Below are experts of layer 6 (counted from 0) of a mixture-of-experts language model. Rows are named router (the router's row for the expert), down (a neuron's output weights, with its number) and show model dimensions 336-383. Each number is 500 + 50 x the weight over its row's rms, rounded and kept within 0 to 999. Numbers have three digits each.
After each expert's rows: a language model's description of what the expert responds to. This comes from a sample of Wikipedia text that the model never trained on.

# expert 9
router:533522430572477513512456479521466499512565483490560551426474585540401531494516473598435560478587556566471428484477472424584616491458589429616510
down0:452533490550484610537443512499502529580537428447441553444545504404516567486543478508462579451459492501501408412588478464544522521495525518520495
down1:537484478489560478586427553471472495517536492471472462552540517468540501636431406490481508519584514574460424559397493478554586495444456503546511
down2:515548559461439428399487569500544616512554573536473430465540459517539584635499454459410541444482537472506424468419519448296461530555534420547461
down3:421508509469572517501504503546590523411492623496500504477513479449543495433624446597454541526436500501488494480478558539487519460506516536464618
down4:583442528484508456477481481426490497478507464507500448461488447553498438522492464460569507420516545508486495520562435474465473500514505575486570
down5:446471495484519424449473534482536603476431541477527540532550441540563563532543473500592459534548567459487543541429464483465472525561489505550390
down6:557546445497387506490545406533541495503480498484512486506504516524595558489527497437535492542515475507484547532468469514489509529432548442421395
down7:487554526411458556463508544529566461529448436539545523513437486507506521456495390509450529476478419560488514456534523453551513476481452464510399
down8:512580509466468507478568473571487405477556496470400590636553534534550621543506599566542453454519509537454588503517561552567526497511486426544541
down9:480516556447451562532549548426532507511437511564450506510408594517497532512502459528504560563464516508540544529472514433515469594521516564471481
down10:546624517523491567496504523487565422556413506618469566417555552424483337490473544462542549479422486522467434500521440474573477555545516438431547
down11:438486526476516543544454556578426516510533534465559518431455561519430519522592465468516519517501491532434494495455490516540544536414560448425524
down12:494521492530528539393505532436474469468463499490546556427410507529513582458473467424458549426560513554466479470501451586511495500482500499486490
down13:510664450419473498456518472491517507437489418567587524488406514495394503492487468503453469339453573458523480491456513493502523506521514498428494
It responds to: Copula and auxiliary verbs

# expert 7
router:500507523504434418429488523410460606514562497492550615527384503528493566626524509468494509506437457535573494513583523463568573523542548473583490
down1:541564471631506423557635514431449587538508565502569515593471488554515548429420537517479463563404475432599505496466501514487452571448473501395457
down2:499436481513511536537449542545437458507518461504549530484459485532515450499549480569421612451472562544489436395490551499481460470414473521478415
down3:426524489598614592471419492516469422533515525516596412529513471507490499484416528424537558474527488488538467569486492436518498432513555562517578
down4:561413417519435524501503404557487460519517604468634510480461455513460522599513486512471439459429538560529588440454587457483556564518580451555441
down5:529523526477411470441439501537438559520585431474526517536485493546472540517454475447569502572546527556447505528478647422477447442542531446458487
down6:581470450564541496524464429418520488509432456517524480388486509499442508518431449488454545557554544447524491481548561474477393436505557514570572
down7:452551500488468442589457568488466515558483500423626523509554504573530421490482450591448508382539518513451561537526488488548508402439517466483531
down8:465543489535532561479459498504567451486514506471509560549481582426477441534480425359374477466542508485541535498498435530528521471455465459500423
down9:477548485459549566488529475540528385628575409459512459438487513516530504550535474544531489542465508492479532489492458440532468447497544549346435
down10:535546505378565483486553467430511489461527507476586445461467585460519458513464615546404480491472481526461477564578549444540463509532565424490415
down11:543491535504453558488580515500592488549488436502573468480524500427509377473508584514525534487474533433589551444500560429551424482457416443491528
down12:513600558527507510576536486432477457380429532499549516509567535542475570518472523495494486576519515449520542486397478456542516578594490508504441
down13:425603462453533491462406531534520530536472445474551451562473527493492506593434578429501555522507478416489520514530436466451513527493571545564521
down14:539466476553582529481485455475508469494520457539510577518490419405559533474536510479531674415497482463458477508530517527532409596454480431567521
It responds to: Table cells and time prepositions

# expert 5
router:407544410544445478479497530484466498503480496582410450488472474466486468534597437596550588466549564601536511561462466459467519551465562436474563
down0:448500570471559520459448546517467607503464409434539521486454532464540573505501553519522531501460447441595503434478435546476489494525411467409430
down1:505471505457545467433464504552474492512556472416457434491577523546552493501525487512486536488507527472542500448495520378498452477474435509587512
down2:544536513430432501492566525540492501480531585593529439508567493527484460549512495473508544524452502407438537509498449473523528467519497438481491
down3:495567490613560481548560567455502484521524495527471513580535482554502527496472534430532513510486628528527518461516434544395543526556469578531541
down4:497489570544459479520460446491494554480599495444545467450420555467539455512500585480472453536500482443499516580541504474563503599514512437521497
down5:476593514468573478479427522410413508493537522474499511568458514425436399461458409474501482450470449561563486532385497591449518503522517495455628
down6:502504491530566416479525458429496540534450539521544460482492413496424481500604481506484571445569524502414497525541407509508480576458561464504494
down7:544538514346393577526431481588472509573468445431562516496424472538528560496561480486491444505546462463385547544472540482582504450515481490402492
down8:436385465547485598409524510430498549527545540543551485471473469543588485472410368519501474481539503484445494482520463466530574509466391427464467
down9:446599563492518534480498592415451500557559378482503538460522469498479464499472456479459480471510580502517388506529475434476581471466539497525371
down10:512493554574505482384532475470521629471549533571439349486508523541534460536546484517450482474462556433458463540516588491505470550536382457469509
down11:504508477552482465456548472572524470476602512429503460428515501495514585523441519408501562477500505528513626508606593513504469542483582442502624
down12:437501516433448527564489501473474500626475484433552555504457439444562511402477498495520431594587551452434539515533518549528524422494538524564410
down13:470479502501489460493485531549477469502433561445481526536520543572559493634532541443449576542530441534390575592556523431474502502593614513502490
It responds to: Ordinals and table pipes

# expert 2
router:435551564446495506560463501493533512441508498544523443541550558566470518504568416524508536475590553492458573351501496525506488566514408545481486
down1:534570442507461555511492417408494487528466531469417561526490445558522489420564559487598515518538501527494558558413495514584476462582504524576665
down2:557447567481460605518524484471385588584506478408548493489500463554456447551514422513545442473531508565535528499545474523466470449501513534550474
down3:605516500503474495434426434513475539524577558553454435542557494550474462507535581562493533515457470489513571402525446497483455512454488641428581
down4:480510453447449537479497443444511538532483462410516477511501527543515499461547497543461537509554497485535503426505454557411477478482469504559494
down5:394450545500634467530565597517546545477510548484434561544571469468539462559487547494475565591413532455577498521546402508440453570495544522518555
down6:449460502503526484524421534563576548450550540471446473463494543512466468435535541545543575433457550476552455570470532504513548530442493536547613
down7:499430486609603490510473502517430541473531497499399394471555424518507440556463499571481546522408529534525522486525386495504484408469558506467474
down8:513598493488446564493577477563504483532535416456539413482550484495578459492429454480469539586474497555458582583470488451479513444496484482544477
down9:589607554508503546503534541532432430435512564499500448443439527587574500519514600486485496495421457430555523526515474492431488441399511458457576
down10:462559552542497582420562384519480386610502503448461449570456501527469467422467498445472630610456510591464468429477418496535574525523570491534468
down11:476446512521593434584519452539604515479420532460496501504526554485432454539574481624579440495531448473489499504484453522502577433541535538490571
down12:451453587526456420434578486617556401373504559482437468514573452449595425526408464447459496545435503502486475519456485515394397585529493573469502
down13:414518493492457496447516571578560510528468494547460453595536515465371544467444503509490442497510472387472565544504570504546492468452548551532485
down14:443515436552586498525587425538461490464507531574543403485503390492508539465544525549503528572601473430441477489524450554561627526574546485517516
It responds to: Pronouns and word-middles

# expert 13
router:564526403547563526524543508504526532445480466426584568510508487607550494555463467517434474477532491476468483461505382606547484494547553401422424
down8:471465532463496474630523462465495440483564452558547539513463453521516472533394583476465486455513430568466532479526611527516549599453559538484469
down9:488527461440454451430422539615383431604445512464530495531478415445553551514438478544573518529549486489511501453516501580495563476369511542431549
down10:423495581436481488474428480536469559481401503523577384503412415509434555532559379419520562470404527537475486459472524501546391466548466464482553
down11:520546464572552561433412532489477557483533520447514530477519468445471509412529451510545573516467472506484551488462465434489507536504625493586452
down12:445504550515521483483595480555515524502504533486441510552429491497383476467518561447610517454547501392370460523587442490592477521607489424501528
down13:585536552402531418477471501549561591483552584474512496552508528509424391519551442524602471525485536575455514449496410541559483501442512511467512
down14:408533519389509523500517542455579494496529456556491517560485520527418415556580559511482541528503477428390529514564556516443472509617460493423485
down15:570478451475520490518472478433502516494551563471454544475479551506511573469621468498483488455570452443444465451470527461473515517571459444533538
down16:395482585484537447518481486532428575489502496466513494556444468591527523427485462508467566567510470490398596502554528455436418572533494504517505
down17:477522510448461527528504549557520535547498448512500525518499513485456472495544453523533544558511542573409537503537470517542537476413511562405550
down18:484496475560484456491483601531485510505540461568508546497514520512531427487459387579420520596547573446454417559480531513551575643535505539435482
down19:456389437563555548595557413550534499585576524491430493497402496469490564425515528384469492525490471533538499597550528476541515513477516561508517
down20:493562432496406489563577480587456511498578548476590385480452531577471502482508533522590438538555512520528424461611571507514573517459480562430483
down21:535555581524510472612553465438499474440544470532455401528489582475629426471534395500538448499466466485511497560542505452536509487548468425484571
It responds to: Header pipes and activity verbs

# expert 18
router:474445458434481448505461577506469514503558464450530495553438451530473518506567471496582549486501575548522520567646458503486592544444496490579434
down1:476545485531547510471466464513501508520529543498522576476476552480550499468471508536529543507562419450529510433500488442454461563591511503476480
down2:476450460437481554442449515484446581512447454429413495407477518450573494582560514540522432447566517487455456511501570504463575464444467527485540
down3:501455461610508512488501460418533516479484449428549497491526505553571540458502464493583486520547532454443431587500472561489551585460523467487615
down4:550404542499518519550531463423456556524518493515417384458536575582415514544478475549546649482508506463513503526528503455470466491490618465512505
down5:446498532581557507503484482460547508556438473405464499462520535510574522478469419440468496445438476453467514523494454527489603537465585422530418
down6:551453437496560478433357552506507455623513446565551525492515509485525452499507508583499456514473510509485452503547530512520505518529511592491454
down7:548503533438526514486466527552491455527513473537491493462540495497496478566537444552450524508548507583567475525493500513477573462430418474527490
down8:433491442509553507460555540435467570522543537460518473531450480434445452466647506437475508416492523498460484534504452481460573451465503552466526
down9:472470458377400537542472471489539482527496610463483486570460534615491521485527559520534450455510503509584526457590430539490459416465520494461544
down10:444516546422451479444500493518397530443486540633489505531514514452510451470488569492505562558546445526519460453453435435479506470594522484459570
down11:478524475543486433591456498484427485489509581551561561439595515535539530440484477534531440492496545498588484462431429587536538559551412427513433
down12:452525516442449562510539515415398474446509486464436518514450573523401466514466469431540521537468557569516493557503422454498532558485492607517509
down13:525454463558456560473527536519485505468490538569508489476529483582478477360526480534466475506590540468486515512542506559441496552517414491441469
down14:485508474634445510540487454588456494505568429468459458460538469459528425424351513562453476486481518529581504494482564576482417537469483501443610
It responds to: Prepositions and months

# expert 10
router:488368359540446500511488472520535440515533467434519530505530516524543411482553449472483460463582597519411451501457453577445488476507554473526501
down7:490464468473550481430564514551479499557534504439557512453465521459574463472437453473436466540506525508481515458522520457492538528528410509546543
down8:523491581504535430509483487383492438460447459533486491544549488495503365418490459465496527503467470444489508549529450505492468559464540514438468
down9:512462469503466520558518563424449530427561478467494496558510464543503536532554569533552579548467397549505516523431540419542619405477459503539536
down10:451573564596484579529623411487399463498473486459458509535495567527434473480429505529492439474533441482536552468528494499564539467547506414477462
down11:546461528521481606492487480552520465541464517481510515494531458446506427516421594487448496516451536545568478533390388495541533391451529535547488
down12:597474493626583511554493505466526441541502444552465595485479454407397498507460536522478534437466449519486590493486525470569520480515531528463581
down13:547501371511553519571386526442595515526525567424541415487528517447506403579522555431450551621602512539519484549569430571575549490466585437524474
down14:511481516487456505529583521573465478422521537466461454517419451557457506485572561540457508519568523405453487496493691480540421485470488565504516
down15:498495524411493472510472454525485507445469489553451593486520465481470434565511478454512509502387381459514552611512582624478415475563514525451519
down16:429538410504473458385435528500523541441479594453528548568493402500482514422466388509474476469578510554479538458505569537626497425482507448478537
down17:444477530453384555511474510443578526541526584500536605490541606526476486474563508450418443466451431406421465562495427469479537489518538459501491
down18:457448544542433473547541520474506585536463535564526499541547461534517577517506538523579414513423474439559523554397490455475540451441422569555426
down19:543608472475406571398428522590536544483506566541518546411452503594533455470519464459465484482478494549520452521424567472602555520472406558483543
down20:479484560452497498472440471693516525596500473535548451572507579461516457418431481500482594519489523542608484532474363519495511429520521474530488
It responds to: Colons, given names

# expert 4
router:453526471507428514538525496497577495502579464516548471455440479536450487527543532534497492507569561550435542435556447449512444460544406362473448
down1:532534392475510504509572489549542554552561609499538526444434447443521587626496572502532512559564334472424481455530491519577559361555464518515503
down2:486482457443478528460589501566470416506454460452482500565428532435534489524553494549516480532500527557486465466519404508445441494568448533465482
down3:484533538456524464518473523538507491440510490499475527548495473513516464541442481481531508502455521417507497526371475548382527366462498483572507
down4:524507567568435593490426588468522460447458496514417516422442461517489536545508481532528492554511518549483426583472531492507534460424502493447473
down5:462487399494483522540565490445577497505493497517523498450551503506562488464425476545466523469439434448523514398467525455561444459605561520493459
down6:525541432511451506457457422467505415553604473523481483485445469521519492514508547453598485558437442436480526435431467542515566437575598445446510
down7:508527623495482441385519472498492520513520453577587490585552481441505536458595466459418491502510530483521459508522522530495453490496413445504577
down8:435474441589470532564443484496436500465530582500503559330505523508572509498374518552565532527410508612481458555439487512478502481541423500473450
down9:464594500511569485510568567476528498502514490560469499491577489465501446507513493392493504556531605446570506541517457525482521486582522501476529
down10:514541515481548503523372440590506530474586456514458504479534413507617448459541534492493517546551498479475534482432437516508479483558385481475416
down11:525493528398571544497455472464562497481441512453480605504548466475567474477480513496464513479553559488553351460538473490371521511463550483516506
down12:504534485397459532495625588361446496504499532560470473481516544524536505504505385501423489558385452479502475576501500511492561518481552425491466
down13:481512463471500504437493499488484506476531570491537478533577485510593514454512475521481572508480452509606479448385425506520409464557501484514597
down14:506592514453530520525490482399498456426479453481448511502580474529581467509584465599499490584551499557528475425533473405388466446483544551517452
It responds to: Determiners before nouns

# expert 11
router:566489393545456444577596537474481563504488420535500552520510400521470499504502408531504453494520552526500480492542428577517491548410512428550523
down1:516493463499520490492438411534446598427442440491523515494508450499507518443447515587525473473468521410517412585568442547493549498352478433576529
down2:565544474494555555553353467528512429616447517510423450520447501547505472479400436528455491522440473525464427573454431437484505449520520404446449
down3:524497505546470479573553572540636469421597516463467488522522495504398504551403594517399544441478508512493518424469594472503482503515541410618548
down4:543515465528498403548511432378457467542594461432496613495455565504487400499361465522480461519533549496485445585494542445501429515551510448485479
down5:457451497474501435436449421515492397551494571413484569541560531422439561521519610514491533523415553466580500538426480540418476451495550467603458
down6:450507469528514573463518516430483446408503392499408553624492452496540577553495447437511483551486545476559513495575419476562559516516502494541484
down7:608504414516497467530525444510560543464465501558485512382485486457529635540471457518516476508543516471508501548447573468568421621458580433448443
down8:535497454469503563557574480519509472597497499540598547508525610459483500434533520452482519524522512588458488436573460504500492474571554420401457
down9:517511421502516372526510437511417514417499449410512511445447466624414538422471544465443452495461497568583523478544464556490473502605498489557471
down10:562526471477512421521501497549512499450524460449435536442529558519512469460521520478393450433569522404539507466552525622541533522480407497505478
down11:489560536458489483415478498497528482472573552512541512451497453500421536501489540471527541473434531498488513482491531482501534469455527609529569
down12:457523471487500517510607525389482436497568442501568397536458490481477459581540548548518453548542544528540487476480462466529524500467559588508580
down13:495575338467575476451544576510434451484563429559535549485579481432596520529510520498530528475558431582518347522509472490575538501442526416495545
down14:517475462440522467499549527540447468527488528528400397553464485484461443644445549516455514472563555527530496535546527421404505485457505462430459
It responds to: Conjunctions and event verbs

# expert 16
router:506493550561505387564512500454562432441570475577430523549515468506519438512538504619516538460526550562482524503559454523529461497472564536500497
down0:443494513483546554446495532476490435496502498472455529503520464527490534588458539424409446468507460540519519533546485461540543542485547539514477
down1:540588508502509569583471519551435373420485591464517516530516452514521501437484419487610508488549568489458441527542525581393511503449546515401487
down2:473534505387541458545491471498506506502486587577429534459508467506618495535506440588497542517500551469471483585489472523458530495516465577479520
down3:532454420497563507486491563490496504451561477517530415449496375567467505553505510542564511511388503609491500449465572463443496485585516493515551
down4:543458512505461376503428491453513437453604488446565487562540418569462511572419477420459513521482506374507550453518522517542457550407488419470442
down5:503554469557549581495377579529532494566456453536496497509551494409511537542553508544511502520542440523516573536507510436568479505535504480427593
down6:470571321544519570548510515416495492497533511478445429551568494576520524558507549575446506444468465436465512501469493529549573440489567551511499
down7:547603472517418520535495467418490487579479500516521514521507427456487525553413546485530488577421511505518435490440443520476476475455553537462543
down8:566506518507465491471480514499487488435481513474459557511489642509560575495559461475593435409464558496537447467506532465488547529523500484487521
down9:532462510503456514496450528424495511495495588569488510455533602417554563520563480452523495404529574493475466561446448489564479517519517442538549
down10:471525502516502458407566485419456546554447492565489527477634536525483532441435416484556577482454505434489478404462465468471451478612426509522494
down11:511487463439550514539406509519507486508508549514551515496579459535485500563563443522449458538529496468344489560617495498467521528531504408523445
down12:448433448387515510504532532362520546469414408541471470412409517528517602465511470488477437472483509528544456480459363545516507519529508492487489
down13:519553396495424411536507425544509469487538495467487467525505511614458505538537502544550539429588500437461492510497525403484501498535506529435567
It responds to: Number and acronym starts

# expert 8
router:496503562455462468437469552439580408564511440597561621548533487566443539527504469585512464478529502537506507461466454547531450491537553489456466
down1:606452502493471483569456613511471542415513463521495469465494464399530404422546555624507491492546587437501533512546484569481508434490461557524516
down2:541595516549612482512495544409433459461554477484519410548546559550505496500490387528519527486495509535495574481479525422508569550595568470500476
down3:498522541432498472394526382490503507514447453440429441432483518483499483598426511587491391454569527592486521504503636465466513491480476409469527
down4:566475421500469426398422366441540423486506468381477495488479544430590509523470527430466500490473545517494493444493455426567490590523533556414505
down5:517430540450503513548562520396463541537503520500501504506508545403507503532439435504498518474448521480484439533559469515532576486483460432461535
down6:482412524580470536447550518510531522488549539561558520515510527414488470567473494508420572538576456575536507368523581534483568500475532486507540
down7:419508562459467527413491546462500439515419529505511541447437469474503410528516528588526456598423453467523526550407508497491376486526404492495605
down8:477441425600503477508511449435390499570489549584477525550509462583436442604476472511541502527559579504454464505480535559516482441471454524490402
down9:498494640497536543545503484459558478487436438448558553566600518498438515511476513485512432513462484457481485426504520423465507552540590460509513
down10:442424485425492464506427472450515449458445444527526476506445610611514572551543510537470442520622626486501624485469537453579491496481473574520458
down11:536508453484470435504526467473426523501522482447498509581560461469487448530472464457465578510377527499475508557444458556563499600509492463462658
down12:494564536439408466578528461511515517499527453583414494509486451450522514517606502474542586538512495363416582543530440619574536543452537482550440
down13:517464566524510410555506519531385554448441402518457558500571498509519538432454554564557445564581536417567517482597573498507449439387503517433434
down14:455493508517505553468488489493599515454425584523510423433379617551554458528538488519573405470595430545369464598487475480561504551559529541533446
It responds to: Final digits, name ends

# expert 3
router:515402469586490525452463586445583449437603433513521466503472541544496466422439476491495562439532569520486453472630469479460467558413445433555464
down0:524394501574399528500430530547449456562407600505485538488431496545542479503510503450540456582539598488493467614510489458488481472507507406493528
down1:513423489512488434527568321511478459493579575508511438598492525553518452530563490449466489499557481494480486551519524475433569482526448493504389
down2:464464522457612551496506481493484607437428505498460398541572541471557514518523533542471507540485397556510532407533486443454549496536482440501470
down3:499518438580449504360484504514563514555522520429522596459459479581442451459470642472429487491509473518463455447479527537548506512517493453496502
down4:459489453615526516454513502490493493460546526468414538499436537467519424554472435500502407552480446541505487494456592534457430427562612476522496
down5:496524417585584521419493577587524464538526467378529491520497546456442530544501577506488475516572434466507490499466531502443521489508516521464586
down6:485554522496493529455462570519584687405532500468486411564551554478343497469437543475483475471501573470459488609576525469495569501431494452540538
down7:582447456487422529405565611419515595520521419501533524528530585520554451581524417549462484510524486543548545515515468558556537556524500599575504
down8:575485429448464426478479475392500516487451513474422543542498511373483500545550470615528451498432398490468518490589460465510450521514554568528441
down9:606567479547511532582484537540491497476497550483524472489461501561516460396565386379468453452491489471457473540607371521517445486532519461501466
down10:623490497437444461462475464485403534481579474581580536541492454496399472405439542527506585452359533476554417514609468516467514604573449514455513
down11:378427527455461494366535523498463626495595551617468550524572557526535492480559466567495477468473492408390487499485505522491502501511453496536574
down12:458417420501485452385465454519465489513463513539443485536583574629428513628568459515476487478446472508411452552538542466468506577558528475411575
down13:523513510519484501476497544559540478466580507466543466510527499402494586455456513470610491532387565549475504489515522495526465508560378438546489
It responds to: Name-ending word pieces

# expert 22
router:552505464499479489472540472482534406445559450511521514400556511514479468448446522457591451519505509503551428468454443555513585573427537525494482
down7:515538499571540507541442496550529425443460525419521456494448531494493500526501444487480421500420499460601449404498519493571482526505487540521477
down8:585379435503403433447532426447451551540504472504503460520484484540594494487489528493451498374391487506459526542527491535552602465477509478556466
down9:524441509514443500529409486485554488472505499510514537530517454497495459566516630509455498548448493453518504594485464582480471507553512489569472
down10:481472498546486453520488474582536492430480560506527448518392476541499534518515494499498491424516482561490426471507438481499561414521522451519481
down11:465476528503447398486504394514456490461509537471372460466528476526417438404456451509453490503594446465533519468491471505457544503458544509488485
down12:546496487569529437510470493514475430534439487537471467511460489530523519506501543472568571436537507613389459433509490437438550462441559433462477
down13:487516466462573520489495457464540455453496491515516542510531598544474483506486495441529443593462544540525502511517507495456562514542463495485465
down14:475560558418476491519460506495573550461425497571541458541477593437416489510506493500402496519421474461502514512520478539504553524517422504465482
down15:475496516470500576463467479488504511693542547524510518436532543652417547482406502507594453445551563477561599549442517646490496529479515476483505
down16:577500437554546338495525464506541470530521525498524463455508528524601579486495476441556518590505408487540519590538431444530484462478493509499604
down17:515522483506541495526551462509436489462543475574495450471508497512526575539564502454460463541518577531511530484535506584482465570524503521463539
down18:473503483574524542492468486551475670514431502450462506520496512465477567455546536411414482425497543486443507496538476497564612475459537542553517
down19:496520495491500459460496462452560486568451603458508645477470443565545508489579525451462509505508472564511588482481507634426464553465519520430591
down20:484470527398499459459534484526540508497577536499561544525455526518529657475611490496445474472522503525470519476508435535445435475478511507496598
It responds to: Sentence and title ends

# expert 17
router:523492478560408537573515481467491418537536539452534471422487517595506588532623456528488452448444444559486483508514527467525560355387543525442459
down0:486547562548538440546537446474515558493513445538514453498504488545506518500477545508518426533481414437520503541465390622566503548493503457448453
down1:521574459456482523595513556550576438499501525536462507543471389501545448369460519512495559446590525536448516537602512451595483557517568528530480
down2:438556461513473492464448499484461449569494431540506574507603515450488577464555481486513415561431560486471597500508490522547479438460482553514514
down3:475499535547432448497429546587478511490539565423481535504544473478463489510416558571464466517490441462521549562409469560551402486625485454435538
down4:514551511431513502579435539540541521480457533488486412487620503563548501583455524517529514519548561583511488573506491481588500425482579466483482
down5:571563515482541463574538515479457494576487496460434530459469447363401496569541481571484553469541547502541426569550407468534423582525486482442513
down6:539464475453518503527507527532505582559643482507525470604432460507498483473432484477492504501477496452406505515546554487496400528554406558440517
down7:507541564488535438555491600492477428494488598513514574524488470483522527517501512428501466490593601529487529521507471457523482551557457460508428
down8:480503477462581530476520544495498557513556489514533463546471408503497525555446424477414467490565574425541587450388430551566509489487552430513544
down9:510515447523462498516423484494532457489461515567590492569527506474465546548383555529534424543549522496363544537523542529497490574488474443371559
down10:556452475439534539504482472509439451498509533471531469515447505500499620503500458514435560487457566570450425414534414410525508477565584529553521
down11:528447569396484466446601436545485463474530554563463469516470473537495394532529441400458574707465480515554509489511520476491480479515482439554477
down12:428575511434502466489459488448474382560579539508441539510466517448458446509441542461439533490438404573514493494520480489444491557518467539489460
down13:517545484528483452501542562461539453535486523436496539633575503398423503533506426596484498488410537536587410509478388441510465490557546584506500
It responds to: Commas and quotation marks

# expert 6
router:555486490479555464447554546437484514514485460654464469532514544522587472558497504464428590438615498471505459491450484519501497510491551439516584
down0:527456410534589479548537451439463525455532434509511421552445501561516616554543471528522443489478435411431522454495515505475587508528461478511490
down1:419531558554457506475506505491543487566566397598475523598499498582436574452518548566503495516466563463511400493489486516492564516496420509549548
down2:473425453492481381473434434516502594416499512484509462514582568498505519526511493488535449485488539496439477514472480528462498545452497556489474
down3:480542613492430594526532475476580606468456363538567542464423590377448487494479528555498483529565493558494409434507456444472511434485440454444522
down4:515575507439540526342510442532454546562489447544512501572468480515586444500468499499415522430482509528439537503552499461497559462563427489468444
down5:530482557564572532507468441454533543497456527557445482433494523501511459507437476446578495575515533491487515494594503458509458486515479604469465
down6:494458463510474446595527454529474473474454472526623494511490489542501553470546449594491463413472518477477580423470501543451411477560439467532494
down7:535503515516462490632449409559497478529469524485532442431607506521503505459499505492432499527483532475508455519531471464483541488493503507514471
down8:555487546566452509494404592570442490546539509395528475488526408517496464557440552505506462515424495317436500491558523462485480499494472547491435
down9:619490538509442540662489508510505577464482512419492579396526539523494495490486454492579457663560471445479496489548524524554476491505532430545546
down10:443557490458408464496470396419610524475464481470524474508530535481589523487436488489509373500420473532529444467528531444485530481593528514518447
down11:566561537545488548512460540556555513400492538535458617566535502507539472537401524474472422475520592449528482552536467466469531553475552575536580
down12:556467494514603520497593555542459596421446523555522501451425471523487487479548545537413504543544524541583445577462450620528490518532441495506569
down13:470528522466479579481526524482575557504469469470508502513474508456499495538527656498574535490450588570463473653433503471464474503473541473508501
It responds to: Titles, roles, institutions

# expert 19
router:556516485503425535506452561420493443498521466558515532557527520509398455492542495563539507488488524569482475481524493514571374514490513456432464
down1:501368441452435370475525508533516459485562506623600550563475536519495428501577417570526529507517503419437456477547530497519527440441392544492458
down2:484509462557441473480537489487538493588494384486574518550481505553534432527436477489489543441467539392428406470448469525496465486506510446429494
down3:496568396493511512532467555485471490569448492519519507557507477412486529453480448507561542432527458629510535469526348568480562465554529530543569
down4:543445552505484445439445569513574380464523518623430533465470497508503484434500476509483526464492566488502450445476511461507519539505455466484478
down5:533447493532469555454485501450519456536431478515484484426485422446421509469587509455534543557405505381560508557489504423522446454463540486497534
down6:529579557483488531491474469519533424486497597468588612473494476482512528492549458535517549479548417493590566460519497509475479467506477480514474
down7:496468517484581443489513513504490456424448487482503522572535510442497525423510546559532583567535401429461604553534444442506581527441529516486453
down8:460409506471427512483573464517500491594663459514480492478546493415437532598443535488497472455511463525552506524470487480485440527445440491476514
down9:497442540480477415492534458588482501481555486455436398537491512468519516554525444455543536597503559485444490515556397555516490545407460513561556
down10:583444391549473437455525501578536558443449377512400510500571426529487527474554564545531409448535432538556487398465450414555529545484508447505439
down11:550572486464523537479497521476483535464406523486450604469445536552493525386506426508496512437532541585555525430469466450445411618504511521516474
down12:542431491533432451496470489548327560566494561542549534546522567482463465623550423491449468580588559496434453460494444541486502403570352500468439
down13:525475576483529428533458589568535654373527487621591484529439401498481493559464535497562452541527420475388483507594481572494506488499469443472488
down14:552459502575502464539424515439515480499492519519382474347471511470523579549433505479558509468419524517501478507546482594472459548496536505420473
It responds to: Common nouns in prose